python train.py --num_hidden_layers=9 --hidden_size=224 --n_experts=96 --experts_per_token=4 --d_expert=96 --d_shared_expert=0 --hidden_act="swiglu" --moe_layers=[0, 2, 4, 6, 8] --router_score="sigmoid" --normalize_top_k=true --routed_scale=2.0 --balance_loss=0.00055 --balance_bias=true --init_std_router=0.0169 --lr_router=0.0018 --num_attention_heads=3 --num_key_value_heads=1 --head_dim=64 --vocab_size=32768 --norm="rmsnorm" --norm_place="pre" --norm_eps=1e-05 --positions="rope" --rope_theta=10000.0 --rope_fraction=1.0 --qk_norm=true --attn_scale=0.125 --tie_word_embeddings=false --parallel_block=false --init="trunc" --init_std_qkv=0.0334 --init_std_o=0.0334 --init_std_up=0.0334 --init_std_down=0.0 --optimizer="muon_variant" --learning_rate=0.00638 --lr_mult_o=2.0 --beta1=0.95 --lr_head=0.00874 --warmup_steps=69 --schedule="wsd" --decay_fraction=0.73 --decay_shape="sqrt" --final_lr_fraction=0.02 --batch_tokens=131072 --max_seq_len=512 --doc_mask=true --train_tokens=544900000 --max_steps=4158 --dataset="wikipedia_en"
Below are experts of layer 2 (counted from 0) of a mixture-of-experts language model. Rows are named router (the router's row for the expert), down (a neuron's output weights, with its number) and show model dimensions 0-111. Each number is 50 + 10 x the weight over its row's rms, rounded and kept within 0 to 99.
Before each expert's rows: "comes before" lists some tokens at least twice as common just after its tokens as in all text. This comes from a sample of Wikipedia text that the model never trained on. Tokens count by the router's weight.

# expert 26
comes before: " the", " a", " to", " that", " it", " be"
router:31 51 34 45 47 60 47 49 58 53 28 45 64 53 59 66 64 50 58 46 80 53 43 47 42 52 46 52 35 56 56 36 56 51 45 66 47 39 59 42 40 47 50 48 42 52 61 49 43 49 53 43 54 45 43 63 47 57 53 50 50 29 51 60 64 49 59 36 45 53 54 49 42 45 56 45 39 40 62 45 70 39 47 33 61 34 50 61 63 59 62 44 38 36 47 54 44 54 49 54 44 59 44 52 37 48 25 66 38 53 62 44
down0:37 54 58 50 57 40 53 40 53 36 39 46 37 53 76 46 46 51 54 42 49 32 45 48 55 46 70 51 57 58 54 49 37 67 43 42 38 45 69 68 37 56 49 38 53 46 43 65 53 48 45 58 52 62 49 53 43 61 32 47 60 35 36 59 50 42 50 50 55 50 52 37 77 67 56 62 81 43 38 65 50 53 64 63 53 48 36 46 53 54 61 53 51 71 50 45 52 36 43 47 41 55 42 53 40 63 55 57 48 46 52 51
down1:53 33 53 54 44 36 44 50 53 51 61 55 54 44 48 43 62 47 48 59 33 53 52 37 64 59 42 42 44 50 56 64 51 52 47 47 51 60 59 55 49 39 52 51 38 72 42 41 42 57 52 59 42 49 41 33 34 53 77 43 42 48 83 41 36 38 47 53 39 37 54 69 43 64 40 56 45 59 54 43 37 66 37 55 54 55 52 50 67 60 62 63 50 69 53 48 55 64 56 37 62 43 54 34 49 63 69 40 51 55 43 61
down2:48 48 40 47 37 41 35 48 43 40 44 63 58 45 43 51 44 46 53 46 62 28 55 35 55 49 35 69 50 61 45 48 69 55 39 44 48 60 58 50 49 42 48 58 51 41 37 35 60 48 45 42 37 50 59 38 51 51 63 55 47 48 55 59 59 71 58 59 35 63 48 44 42 49 55 62 51 54 59 50 44 53 67 66 53 50 55 42 63 58 50 58 67 48 37 59 52 49 53 44 64 49 52 54 29 44 40 38 44 43 58 44
down3:62 51 61 47 42 71 46 75 65 59 41 53 62 45 60 40 55 55 52 60 51 69 37 60 50 45 47 52 40 50 53 51 47 55 61 43 52 42 47 47 38 65 62 61 43 56 38 62 41 52 34 52 62 61 50 52 49 47 40 49 44 44 60 41 43 47 47 57 54 64 41 69 52 54 50 57 45 77 50 51 38 43 51 52 58 54 65 41 66 66 51 48 47 60 44 62 60 37 24 51 60 52 55 39 54 60 66 55 32 33 55 56
down4:44 58 33 42 49 62 53 57 54 67 63 47 29 43 36 64 53 51 62 56 53 42 51 39 35 34 30 52 42 34 44 36 55 44 68 57 55 38 62 61 58 53 53 56 41 56 45 43 41 59 45 42 42 57 68 46 35 55 54 70 53 55 53 41 55 44 63 54 54 54 45 48 51 63 41 62 32 57 65 33 44 43 68 31 51 56 46 47 46 57 42 52 51 50 40 49 52 64 54 48 48 49 36 42 64 26 62 62 32 36 60 58
down5:42 52 45 56 49 53 46 60 57 30 49 64 49 34 66 60 59 28 55 65 48 49 36 58 63 43 60 46 46 44 55 60 48 50 49 43 34 50 50 42 48 60 42 46 67 36 61 53 47 43 54 50 50 30 62 50 45 52 56 49 32 53 58 47 48 65 57 64 64 37 45 51 47 40 48 52 29 59 50 48 42 72 64 62 48 34 48 50 50 65 56 52 47 47 47 51 52 52 45 56 52 62 52 66 46 46 55 62 66 42 39 40
down6:43 45 41 42 50 56 51 51 65 41 50 53 35 50 44 40 51 39 44 49 50 49 41 65 56 54 57 43 40 62 40 53 48 50 43 57 45 61 59 60 53 69 56 61 51 62 69 50 38 53 30 59 41 52 56 27 41 47 57 63 44 49 46 50 52 37 57 60 42 33 46 46 61 45 45 59 73 46 44 59 30 56 45 49 49 49 42 53 45 51 43 62 53 58 49 44 59 27 44 58 48 65 53 44 45 35 42 54 47 65 56 52
down7:52 55 41 56 66 65 37 53 62 33 61 54 68 64 59 48 41 54 61 39 47 46 51 46 54 40 43 70 56 61 49 44 55 63 43 45 59 52 52 56 47 43 40 59 47 56 26 41 62 47 57 59 51 55 64 37 48 53 42 34 50 52 65 63 36 53 25 63 53 33 68 49 55 33 57 53 65 46 39 41 51 38 37 64 42 54 41 61 55 68 55 49 56 57 57 47 59 57 42 58 70 47 27 36 50 46 55 53 50 53 39 46
down8:50 64 59 54 41 55 37 33 37 69 44 63 42 51 46 52 71 28 44 33 42 37 44 60 47 45 62 40 59 37 31 63 50 44 50 42 52 50 51 43 48 37 58 38 32 43 46 61 35 51 49 56 51 52 37 49 45 68 39 40 52 49 32 38 44 69 58 55 73 52 44 70 55 37 57 44 43 57 51 47 50 45 47 54 52 69 35 63 46 51 53 48 54 55 55 37 52 47 45 44 44 50 69 48 58 46 31 53 32 49 39 37
down9:51 54 46 64 48 34 60 44 53 41 56 46 56 65 35 52 70 48 54 46 47 45 58 40 52 34 54 62 27 51 50 40 60 35 43 31 53 55 58 50 51 43 54 54 42 41 55 64 43 48 63 44 30 51 75 58 44 58 41 61 33 46 35 42 51 51 59 34 57 55 62 68 43 47 61 61 71 59 50 36 45 57 33 54 57 38 49 49 56 58 46 33 59 49 31 71 46 48 58 54 36 51 50 34 43 50 53 38 30 63 51 59
down10:65 67 50 25 44 45 46 39 56 56 68 39 46 50 38 40 35 65 37 49 39 55 43 49 69 51 68 52 54 23 43 61 48 58 55 45 47 67 39 49 59 40 44 39 59 54 63 45 43 62 52 55 39 49 37 58 51 33 49 54 47 49 36 56 60 57 44 55 51 47 64 54 50 34 50 48 51 71 29 57 47 58 47 57 55 62 52 28 48 38 35 66 47 33 73 62 47 55 37 28 51 59 46 43 56 61 36 53 35 63 47 53
down11:40 42 40 42 44 63 46 48 52 60 51 45 60 60 57 51 47 52 54 64 51 40 48 41 40 66 41 54 53 30 27 48 51 57 58 77 57 47 34 50 59 56 60 40 34 59 55 40 37 57 44 35 44 49 59 52 18 56 49 54 42 52 54 53 54 38 57 58 40 40 54 40 49 47 53 61 36 45 50 51 47 40 59 54 49 58 55 56 36 57 47 61 44 56 47 67 37 53 51 40 62 48 57 48 59 47 49 48 50 50 45 51
down12:40 58 38 48 44 66 58 54 50 68 44 51 45 51 35 57 45 62 65 54 50 52 50 59 31 38 65 40 52 57 26 42 52 63 48 58 57 43 65 41 50 44 51 71 54 43 61 36 59 40 43 38 43 35 66 67 64 47 51 59 39 29 49 54 65 48 69 37 41 50 64 57 56 39 63 52 57 62 56 45 71 51 68 42 47 46 41 34 35 51 42 56 40 41 45 77 40 60 65 52 44 47 44 49 64 48 38 52 48 53 53 51
down13:57 48 41 47 43 47 42 53 48 41 45 42 53 80 60 61 44 68 69 52 59 59 41 49 33 31 55 46 49 53 47 23 36 45 57 48 55 42 51 34 45 62 33 47 68 46 58 70 54 47 53 59 53 59 60 45 41 49 52 49 46 42 36 60 59 45 51 44 24 64 37 43 38 67 50 32 46 55 56 47 58 45 59 45 52 69 60 61 47 59 71 30 55 50 61 43 48 64 55 42 68 48 48 60 54 50 49 34 45 30 45 66
down14:50 47 45 56 43 45 71 49 59 53 59 58 39 43 55 25 40 50 53 52 51 52 56 58 43 70 47 68 31 43 65 60 56 46 55 45 42 48 56 58 39 51 48 34 37 48 46 63 39 58 53 47 28 49 57 55 37 41 37 54 47 61 60 45 32 70 44 44 44 64 54 50 39 41 52 61 54 67 53 48 44 52 53 57 44 44 62 60 66 41 49 59 47 78 40 55 37 50 39 55 43 47 39 42 60 44 60 40 64 50 44 41
down15:52 53 76 49 49 49 38 43 71 41 52 43 48 36 58 44 48 48 44 36 54 63 52 64 68 60 41 60 40 55 46 51 52 44 39 54 46 41 48 56 46 50 41 41 54 60 46 49 50 50 57 59 51 32 58 63 71 55 43 48 35 62 51 44 46 39 52 63 63 55 58 62 42 50 59 41 54 40 43 52 55 31 53 51 45 54 61 46 43 50 39 57 60 53 52 40 44 62 12 61 31 37 56 56 36 57 45 61 47 42 41 53
down16:57 45 74 59 46 39 56 49 40 45 50 41 62 49 47 40 69 50 61 59 43 66 54 43 40 48 51 29 52 54 57 52 50 27 62 30 57 63 43 37 50 55 56 38 66 51 41 54 33 54 56 50 38 64 45 63 45 42 27 39 50 52 37 58 47 31 46 60 62 43 43 50 47 49 37 51 66 28 30 47 59 63 42 40 47 41 48 54 58 47 55 51 49 59 49 48 41 27 45 37 69 37 50 65 75 51 45 49 45 43 54 44
down17:55 37 63 56 45 47 45 32 40 83 44 52 38 52 58 43 35 50 47 30 28 59 52 58 43 59 55 50 46 42 61 53 43 59 71 53 44 76 45 43 48 73 33 61 41 53 45 43 46 57 66 31 55 55 26 78 57 44 45 47 43 50 49 36 59 40 41 42 43 47 30 47 60 59 34 53 51 34 56 47 37 70 60 40 42 28 57 53 39 42 37 66 43 37 47 57 49 45 30 38 62 50 44 56 40 55 67 53 59 48 54 42
down18:57 60 58 56 51 49 59 37 57 60 67 38 50 57 34 70 56 45 44 44 47 52 58 55 42 54 48 42 32 45 60 56 53 31 51 43 47 55 32 65 49 51 39 66 58 36 27 48 54 51 47 68 55 47 51 68 72 49 44 30 52 51 44 45 30 46 50 35 64 51 52 52 64 41 42 46 60 53 58 49 42 47 37 51 57 47 65 43 55 48 65 56 51 63 65 52 40 54 57 36 56 37 45 42 62 47 40 48 54 56 65 56
down19:52 61 44 51 46 42 56 52 50 46 32 31 36 42 45 57 45 60 59 51 39 57 41 40 38 55 69 49 40 27 49 43 51 42 73 71 38 40 36 41 58 56 37 48 43 65 46 58 41 49 42 60 41 48 34 70 55 52 61 53 61 59 57 40 63 48 44 56 61 51 48 55 51 37 63 73 40 44 61 59 68 42 65 49 38 40 55 49 51 56 42 31 30 50 74 53 39 41 61 68 55 51 47 48 59 37 53 32 58 51 39 55
down20:49 61 52 57 55 45 50 52 57 38 51 64 63 41 46 56 48 43 46 44 48 55 70 46 54 48 56 39 68 43 54 54 80 49 49 46 34 45 63 32 55 62 37 46 51 46 69 52 49 58 40 48 33 56 68 47 74 60 63 42 57 62 39 52 64 59 71 67 51 52 52 23 49 55 50 58 44 56 64 54 50 56 65 51 59 56 50 48 46 58 45 45 61 52 48 65 36 35 48 53 53 41 38 39 67 57 37 35 61 60 46 60
down21:49 47 62 56 42 42 55 51 59 49 71 23 53 51 49 54 37 34 42 65 54 41 42 48 57 43 41 63 37 54 46 42 56 38 50 57 53 29 38 50 34 29 43 39 36 41 59 62 57 42 50 35 73 48 47 48 26 41 40 39 66 44 45 66 45 37 50 64 42 59 59 48 59 46 46 35 60 54 44 54 63 56 44 67 54 54 36 61 37 39 36 48 47 54 51 44 64 51 47 55 73 40 46 30 63 53 47 41 57 52 36 59
down22:45 51 57 45 51 44 45 31 56 58 39 55 64 61 49 56 62 51 54 62 63 48 54 57 37 73 41 51 52 55 42 51 60 44 38 31 62 40 49 52 47 38 54 58 51 43 41 40 57 52 59 56 35 58 41 42 62 52 53 45 46 34 46 55 66 42 45 41 58 47 44 45 55 52 47 63 68 67 55 48 60 41 65 58 49 49 45 38 49 49 48 53 41 29 46 37 36 48 57 44 64 41 62 65 63 45 41 42 49 64 68 44
down23:58 48 40 45 49 45 57 35 44 30 48 75 51 53 58 47 78 48 36 37 48 45 37 47 54 58 50 58 61 67 41 52 62 43 44 59 42 53 56 52 45 54 38 61 34 54 58 50 48 56 53 67 54 48 55 33 32 27 48 46 57 51 33 28 51 47 67 58 49 60 37 63 51 48 45 63 49 56 58 59 59 42 49 50 54 30 52 70 48 29 47 66 35 51 55 48 46 39 45 50 42 35 49 48 52 62 41 55 47 48 50 67
down24:41 41 44 37 59 57 36 47 34 51 48 50 44 36 42 53 79 55 49 53 54 46 42 51 53 41 54 64 43 44 51 47 44 48 79 63 41 45 52 35 45 29 56 38 53 63 26 54 52 40 64 31 75 38 27 54 71 57 36 59 55 50 60 51 62 54 58 38 46 50 51 60 54 52 40 44 60 30 53 53 53 43 63 56 37 45 61 54 63 48 54 34 33 51 55 62 61 45 59 47 60 50 55 68 66 52 56 40 42 40 57 43
down25:42 58 43 55 61 52 32 55 39 69 52 69 66 37 51 36 21 57 39 25 47 64 51 52 59 48 45 59 46 66 40 52 63 48 61 54 46 45 45 54 45 64 56 49 56 64 62 32 32 62 58 49 42 49 38 47 47 40 48 39 47 30 57 45 46 50 37 54 47 48 58 39 49 49 56 44 53 49 59 30 42 47 61 43 47 53 47 51 67 64 52 71 59 44 47 41 36 62 32 56 47 50 51 55 40 36 44 44 47 62 55 48
down26:49 48 64 49 63 49 43 55 51 43 67 47 59 34 33 27 43 42 49 57 52 58 51 69 51 51 61 44 63 45 61 62 42 35 49 41 66 47 47 41 65 56 44 46 41 40 47 35 50 54 48 37 59 52 46 68 53 53 43 58 58 42 60 48 29 43 39 44 42 41 39 51 39 59 29 66 35 49 44 51 44 57 48 55 59 57 53 42 47 59 37 41 67 62 58 39 54 39 43 42 48 52 39 41 52 68 65 59 58 55 62 45
down27:52 33 51 47 51 46 34 50 39 46 38 45 58 58 67 45 60 52 52 52 56 44 43 49 53 73 55 65 53 40 45 57 39 75 60 53 59 47 66 42 68 55 56 58 47 34 49 56 53 51 60 41 56 38 59 42 46 61 28 31 52 40 60 58 35 53 31 41 58 40 42 44 45 41 42 51 66 38 60 62 45 41 65 68 56 39 59 58 42 57 37 65 52 50 53 62 40 44 51 58 53 38 50 69 31 37 63 35 54 41 41 43
down28:55 55 53 33 50 48 37 45 57 47 62 49 67 53 66 29 74 55 43 55 53 42 65 53 40 40 48 56 49 60 57 58 47 43 48 48 47 32 45 57 51 41 61 43 40 46 53 40 64 38 42 58 64 39 50 42 43 56 57 31 49 50 66 63 55 58 54 57 38 45 40 39 53 48 54 49 34 36 33 48 34 57 52 50 68 42 62 38 63 61 63 47 35 61 59 73 63 49 58 44 57 52 51 41 49 44 36 51 48 47 57 45
down29:49 38 26 37 67 52 52 46 41 29 45 44 45 56 60 49 62 72 60 37 51 55 35 42 45 45 40 39 62 38 50 59 49 41 67 55 56 36 51 44 34 72 61 49 59 60 46 38 59 64 33 56 57 45 43 57 51 47 42 48 39 55 54 45 51 35 38 39 68 40 52 25 38 50 41 43 39 59 56 41 35 42 54 60 47 50 71 65 39 36 61 43 35 76 65 45 57 56 43 49 49 48 58 54 50 52 65 64 33 56 53 46
down30:51 52 61 53 46 38 59 64 51 61 42 40 27 51 40 51 29 49 47 53 45 68 53 34 43 31 55 43 48 58 62 66 37 78 56 50 62 49 49 64 33 41 48 45 45 60 55 52 60 51 56 40 52 42 55 64 64 41 47 60 48 49 50 38 25 33 39 55 56 70 66 55 53 51 59 58 49 34 62 59 51 51 43 33 49 57 39 54 63 68 55 60 42 62 45 65 63 39 49 76 53 68 50 65 74 45 58 46 42 59 64 59
down31:45 31 42 43 46 36 62 62 61 46 60 54 57 47 55 55 32 42 47 53 46 54 52 48 47 43 48 54 58 49 43 44 39 61 40 62 39 50 68 55 36 71 53 61 52 31 48 51 49 59 36 38 32 41 68 61 47 44 48 49 34 43 46 43 65 47 40 38 28 47 55 48 58 53 49 63 40 28 40 64 73 53 57 49 42 57 36 57 47 31 33 37 69 44 69 63 53 63 36 38 44 51 64 59 40 50 63 50 47 53 62 59
down32:62 36 41 67 45 57 40 58 36 52 62 65 44 22 66 36 46 53 59 62 43 56 54 60 52 55 53 39 44 45 63 52 49 40 28 53 40 49 63 45 56 59 33 46 54 49 38 35 32 55 57 56 41 30 39 65 56 48 41 54 57 23 63 61 44 44 58 55 59 46 33 54 49 48 51 47 40 45 66 42 38 66 64 38 62 34 47 59 45 47 46 50 49 56 55 63 46 43 50 37 54 33 46 38 29 45 51 49 75 59 44 42
down33:36 31 58 53 48 44 45 58 43 52 69 53 37 70 43 58 40 65 58 64 52 42 36 50 28 41 48 46 58 59 49 46 62 58 56 60 61 59 49 39 51 50 36 56 42 42 55 41 46 30 48 52 49 53 47 56 47 62 64 50 55 45 44 64 58 69 36 50 60 53 51 54 43 28 42 17 54 57 48 49 57 56 55 63 52 43 46 35 48 61 55 55 39 56 50 42 62 41 43 48 58 36 37 49 66 42 44 70 68 67 49 51
down34:54 54 62 56 41 53 48 60 47 45 76 69 30 53 68 42 52 49 45 49 36 61 42 58 38 62 73 63 41 49 46 46 36 59 41 58 33 60 42 55 46 43 52 37 31 46 70 54 55 40 52 58 51 43 27 36 48 54 58 52 63 45 45 46 55 60 45 46 48 37 58 48 50 63 32 61 55 43 61 54 44 36 56 50 43 54 58 43 67 39 45 43 48 37 67 43 52 50 49 56 61 77 19 54 39 46 67 53 32 55 35 39
down35:63 36 54 53 38 48 34 31 47 43 44 56 50 48 53 34 70 44 43 60 42 54 48 50 47 50 52 58 49 48 58 68 39 29 57 45 45 46 64 54 53 58 46 52 43 49 26 46 51 39 44 32 49 53 54 65 41 63 49 58 68 65 44 54 58 55 58 70 60 37 59 34 48 61 44 49 52 45 46 61 44 51 65 62 60 49 56 50 47 32 40 46 68 52 30 53 51 54 49 52 61 34 62 26 50 60 55 52 50 59 47 55
down36:57 45 61 38 52 31 60 43 41 57 55 73 56 45 49 46 57 50 39 46 69 52 44 39 51 52 43 45 42 35 65 54 59 37 67 50 50 58 54 47 60 34 52 48 48 56 57 48 28 46 38 64 33 51 52 55 37 46 54 35 40 52 41 54 60 48 55 36 44 59 53 58 65 48 48 61 51 34 45 46 38 62 47 56 49 44 66 51 54 31 44 71 39 47 70 51 32 67 43 54 61 33 62 56 37 39 35 46 44 46 71 43
down37:58 54 49 47 47 59 22 39 63 56 56 55 50 49 50 73 47 56 55 53 52 52 62 65 49 59 34 48 68 30 49 51 53 44 48 47 42 60 47 45 66 42 30 57 43 44 37 46 66 48 34 47 57 47 44 50 52 42 53 57 49 58 38 26 30 49 55 37 54 59 33 58 47 46 57 48 57 47 54 59 44 72 50 52 45 52 46 63 30 53 55 47 44 49 67 58 43 48 57 58 56 36 59 47 58 39 55 50 54 54 36 42
down38:60 45 44 50 44 43 44 58 57 57 34 39 50 39 65 53 18 46 50 24 43 57 35 49 42 55 57 57 56 41 54 57 37 55 48 38 47 72 59 51 46 49 49 43 34 53 48 51 57 31 46 50 53 49 39 47 59 34 56 32 56 61 54 57 66 69 39 35 49 52 49 42 42 49 40 47 56 44 57 38 55 46 47 47 57 67 45 71 51 54 72 61 43 43 47 56 51 45 49 40 60 45 56 31 55 57 31 52 54 38 44 67
down39:33 46 48 61 45 53 49 36 47 56 32 49 61 28 35 54 54 58 42 53 39 44 65 55 27 72 41 48 55 47 45 62 46 48 49 67 50 59 45 45 40 49 40 63 63 71 52 42 47 51 40 63 57 61 47 58 68 49 60 24 49 52 35 52 47 34 37 55 31 47 58 64 45 60 46 56 46 34 52 59 31 51 57 51 36 46 45 63 32 51 50 48 45 42 61 67 39 40 47 39 54 46 35 52 55 38 58 50 65 50 29 56
down40:39 51 60 20 56 49 50 36 56 67 43 48 46 47 39 46 69 57 50 45 36 28 52 40 46 61 50 51 53 43 45 58 62 61 60 48 39 41 70 56 59 54 60 42 45 37 50 50 50 48 60 41 61 48 48 44 48 50 31 58 48 57 39 41 57 47 67 61 49 63 38 69 62 50 50 42 69 61 52 35 43 57 40 47 57 49 57 52 49 58 52 54 54 47 54 48 63 49 64 44 44 36 48 62 59 53 69 39 63 58 28 46
down41:39 65 37 51 55 56 44 51 55 70 53 28 29 47 46 42 28 53 52 60 54 56 50 55 42 52 48 56 44 61 44 44 60 45 61 33 40 49 50 55 45 47 57 39 56 44 22 35 38 46 48 43 39 32 57 59 59 47 45 32 31 45 65 68 35 51 49 47 39 45 67 41 41 51 41 73 47 52 48 46 34 46 36 56 48 50 40 55 52 52 52 60 57 61 61 44 46 40 50 60 65 56 59 31 49 45 50 51 46 47 57 57
down42:64 57 60 55 32 57 29 56 49 56 46 58 56 47 28 59 46 47 30 42 51 52 50 70 37 48 49 36 58 56 59 40 50 55 52 65 29 52 68 45 53 55 57 49 66 62 45 39 42 42 65 55 49 42 41 63 48 52 44 56 52 45 57 51 48 55 49 53 38 56 66 54 58 58 47 47 75 53 47 42 39 64 48 36 54 39 48 33 55 36 58 38 41 54 36 51 48 51 52 58 62 57 56 65 47 48 55 72 53 32 54 46
down43:58 42 47 35 49 65 44 62 48 44 54 60 49 37 59 37 34 52 49 42 56 59 37 43 52 39 47 39 40 54 38 41 50 51 53 51 60 55 43 40 62 63 29 59 60 54 42 55 43 53 61 45 49 53 58 64 51 52 57 53 43 46 44 51 24 51 71 67 34 63 44 64 65 52 39 58 60 61 46 44 54 48 54 43 49 58 58 59 40 53 56 55 53 47 63 61 37 46 46 42 43 58 60 45 31 69 59 50 41 36 66 59
down44:47 56 68 47 43 52 45 42 41 47 46 39 40 42 58 56 39 62 61 56 42 32 47 49 38 66 53 59 47 64 40 49 39 41 67 52 53 70 49 46 53 57 39 58 61 61 46 60 60 50 62 38 44 33 46 45 69 57 42 56 50 41 55 50 54 56 62 50 57 66 43 71 56 57 74 40 46 54 59 56 46 61 58 64 61 43 57 50 46 53 46 57 54 42 52 51 48 24 65 64 35 58 60 42 36 48 59 46 52 58 40 52
down45:24 40 48 55 61 49 34 63 48 45 60 50 52 54 40 47 42 36 62 56 61 60 51 47 40 36 58 55 49 60 43 49 57 41 57 48 54 42 52 45 52 58 23 45 60 53 53 69 33 51 56 47 35 50 49 46 46 50 54 60 75 45 45 52 45 37 51 54 55 29 55 48 64 66 37 53 56 61 39 58 53 44 49 47 41 40 55 46 28 58 62 55 45 51 61 57 44 44 65 45 58 46 51 38 71 61 44 45 56 54 52 39
down46:40 38 47 32 58 49 59 54 37 66 57 45 48 41 60 68 45 64 41 55 51 63 46 60 44 44 47 65 64 63 56 66 61 43 56 58 71 45 50 46 50 50 36 63 40 53 61 58 65 52 48 57 54 39 58 46 64 48 40 55 50 47 45 58 54 43 35 47 48 51 59 55 52 46 41 58 50 45 36 46 56 32 52 40 43 64 51 48 63 46 53 59 53 56 65 46 37 51 50 66 51 41 57 59 48 38 45 48 44 43 67 55
down47:65 54 57 44 44 28 61 43 48 68 38 42 42 41 39 54 43 52 34 50 42 77 49 55 37 51 59 52 45 40 72 45 53 54 43 48 38 48 60 51 48 33 46 38 22 58 44 47 42 65 40 46 45 49 53 36 45 81 57 46 48 47 56 36 37 60 42 46 40 52 32 60 47 61 49 42 49 51 44 58 49 44 37 53 35 43 37 45 59 45 50 68 55 43 47 43 74 61 73 61 41 55 53 35 38 57 51 58 48 46 59 47
down48:41 58 47 51 45 49 63 54 35 70 65 58 54 60 53 46 53 62 43 54 54 43 61 67 41 52 73 44 56 51 43 39 30 43 50 38 60 60 38 61 54 53 59 50 65 52 34 64 48 57 49 49 53 48 34 65 55 59 41 43 39 31 43 61 63 39 55 42 31 60 51 66 50 35 54 44 42 51 45 49 61 32 49 59 36 60 53 46 67 49 42 50 45 41 48 51 44 63 63 44 51 51 51 43 38 55 51 44 37 37 49 66
down49:36 59 60 39 56 60 44 55 51 54 54 49 38 50 43 53 35 57 50 52 51 43 32 57 46 32 54 67 50 47 29 62 40 55 38 57 53 45 43 44 38 42 52 57 58 51 45 47 57 56 44 53 62 64 55 43 45 40 63 64 30 40 37 39 53 71 46 52 32 47 37 37 53 65 53 53 52 49 46 48 42 62 41 73 62 39 61 42 45 60 46 53 53 35 47 53 60 59 41 41 37 33 47 47 47 47 66 34 47 51 54 61
down50:68 56 46 53 41 52 35 50 53 41 41 60 52 78 61 41 48 48 62 46 41 43 48 62 26 52 44 55 65 48 52 40 61 54 52 43 63 47 49 45 40 31 51 44 58 38 63 44 49 58 48 34 43 54 44 51 47 45 28 42 37 75 49 50 47 45 36 40 68 57 49 43 68 67 59 64 45 51 46 38 52 55 50 59 48 60 39 50 49 44 51 69 55 51 52 33 55 43 45 57 52 47 40 41 50 41 50 50 35 55 42 53
down51:41 51 50 60 65 48 47 61 50 40 43 26 60 56 42 60 54 62 32 47 57 47 56 37 48 72 43 50 67 54 47 37 68 50 50 34 69 57 39 44 54 56 50 67 60 58 32 46 59 27 45 38 39 53 29 58 51 34 41 52 60 49 39 55 53 61 49 67 54 57 51 49 60 46 41 49 38 66 30 47 43 49 41 52 47 58 39 26 64 58 39 46 55 49 50 52 57 32 59 45 76 59 43 40 43 46 50 58 60 51 39 54
down52:61 36 52 61 51 42 41 31 44 36 50 56 48 43 42 50 51 39 41 75 55 74 47 34 63 55 48 58 44 40 70 43 47 65 48 61 47 58 49 39 48 68 56 60 57 37 46 51 54 46 68 54 52 58 56 44 40 40 57 50 51 58 66 48 67 52 66 47 57 56 44 70 49 58 55 65 42 55 60 44 48 63 43 47 63 45 47 66 52 49 37 45 76 58 58 55 64 44 47 26 56 37 60 55 53 43 56 52 56 53 67 60
down53:49 46 55 38 63 58 60 47 39 48 54 62 48 40 48 40 52 47 35 61 43 43 69 53 57 44 44 53 55 54 66 46 51 55 40 59 59 23 47 36 57 65 44 45 41 54 56 54 37 47 37 50 39 50 54 62 62 53 41 50 40 40 48 52 37 45 25 62 59 37 50 39 41 51 52 71 54 49 55 48 30 48 42 38 28 53 46 64 52 44 44 63 36 51 33 51 55 40 67 57 53 52 38 51 60 54 86 55 56 65 43 51
down54:57 64 52 51 42 45 66 55 55 37 43 33 53 47 32 30 60 46 48 66 43 61 58 60 63 59 51 43 39 48 55 41 54 53 46 57 39 39 52 40 41 76 31 62 67 67 56 52 45 60 50 48 41 46 42 77 61 61 73 63 35 70 58 52 32 53 40 62 53 44 52 64 66 59 63 69 47 43 64 55 60 39 52 61 54 39 59 39 44 54 51 29 57 44 60 51 51 76 28 53 46 45 68 27 53 35 44 47 63 48 49 39
down55:48 68 27 49 30 43 64 77 58 57 47 42 53 57 48 44 46 47 53 52 71 54 41 60 49 38 42 46 58 45 34 41 54 52 50 46 50 57 38 59 60 46 52 46 44 53 46 31 48 63 42 62 57 42 46 51 32 48 58 49 58 54 42 45 69 62 61 49 40 46 26 47 51 57 49 62 62 39 61 62 54 49 50 48 37 36 51 35 42 61 53 34 49 39 56 36 46 72 62 28 50 32 53 43 40 43 45 34 59 46 31 66
down56:55 41 38 46 40 50 50 38 48 50 50 41 78 71 49 70 51 81 42 55 48 49 55 48 25 49 47 55 49 36 39 53 51 60 44 59 71 41 42 51 57 39 38 53 38 66 73 55 79 64 49 50 58 43 51 58 56 37 52 53 52 47 37 50 40 47 53 54 43 53 58 34 34 28 46 47 52 57 47 77 47 66 57 56 55 47 45 61 53 65 46 37 37 49 41 79 50 47 49 33 40 52 41 41 47 44 49 48 52 56 48 54
down57:37 51 53 53 53 66 51 64 73 47 38 46 78 50 63 67 51 38 54 58 58 39 36 40 41 47 45 31 52 52 37 49 42 50 63 65 41 44 62 52 56 54 45 50 66 63 45 48 53 46 34 66 48 50 53 45 42 58 57 42 50 57 48 42 42 52 52 58 61 48 38 58 72 60 36 56 37 55 47 26 61 55 64 43 61 49 48 45 37 63 45 36 50 60 55 41 57 45 31 59 47 63 53 55 55 52 50 35 53 38 71 37
down58:55 64 44 47 46 74 47 55 46 65 45 33 49 54 55 48 43 44 63 69 44 53 47 54 48 33 54 56 66 50 33 54 47 45 55 54 32 56 46 53 50 42 50 51 34 59 56 55 64 51 63 48 45 50 49 80 53 45 45 45 27 51 46 38 65 56 53 51 51 63 61 64 48 34 28 46 46 49 42 45 44 44 43 52 54 46 57 68 69 49 45 76 46 60 54 65 72 48 43 49 47 52 53 43 52 53 55 64 37 45 46 48
down59:51 49 56 61 59 45 56 42 40 50 69 33 51 43 44 52 47 73 48 39 53 48 47 42 37 49 61 74 40 48 47 58 56 37 50 52 41 64 57 56 39 40 52 68 45 32 54 46 32 42 69 52 63 70 63 34 40 56 38 50 51 49 58 63 69 46 64 63 53 47 65 44 42 54 57 49 60 56 49 56 58 43 64 59 51 64 45 49 60 50 42 61 56 38 50 41 40 61 63 37 51 55 42 70 68 65 47 46 27 45 43 51
down60:55 44 36 58 45 64 52 41 55 51 46 56 37 53 64 51 54 39 67 65 45 52 31 38 42 44 53 51 54 51 65 35 44 42 53 25 57 53 45 41 43 53 60 36 54 41 60 34 39 63 52 49 61 49 52 36 65 44 47 47 58 60 56 36 38 50 60 45 56 53 58 60 59 47 46 28 47 56 49 41 72 45 51 34 45 38 45 45 50 24 47 44 54 60 57 62 58 40 35 27 58 52 29 41 50 46 53 50 39 42 44 43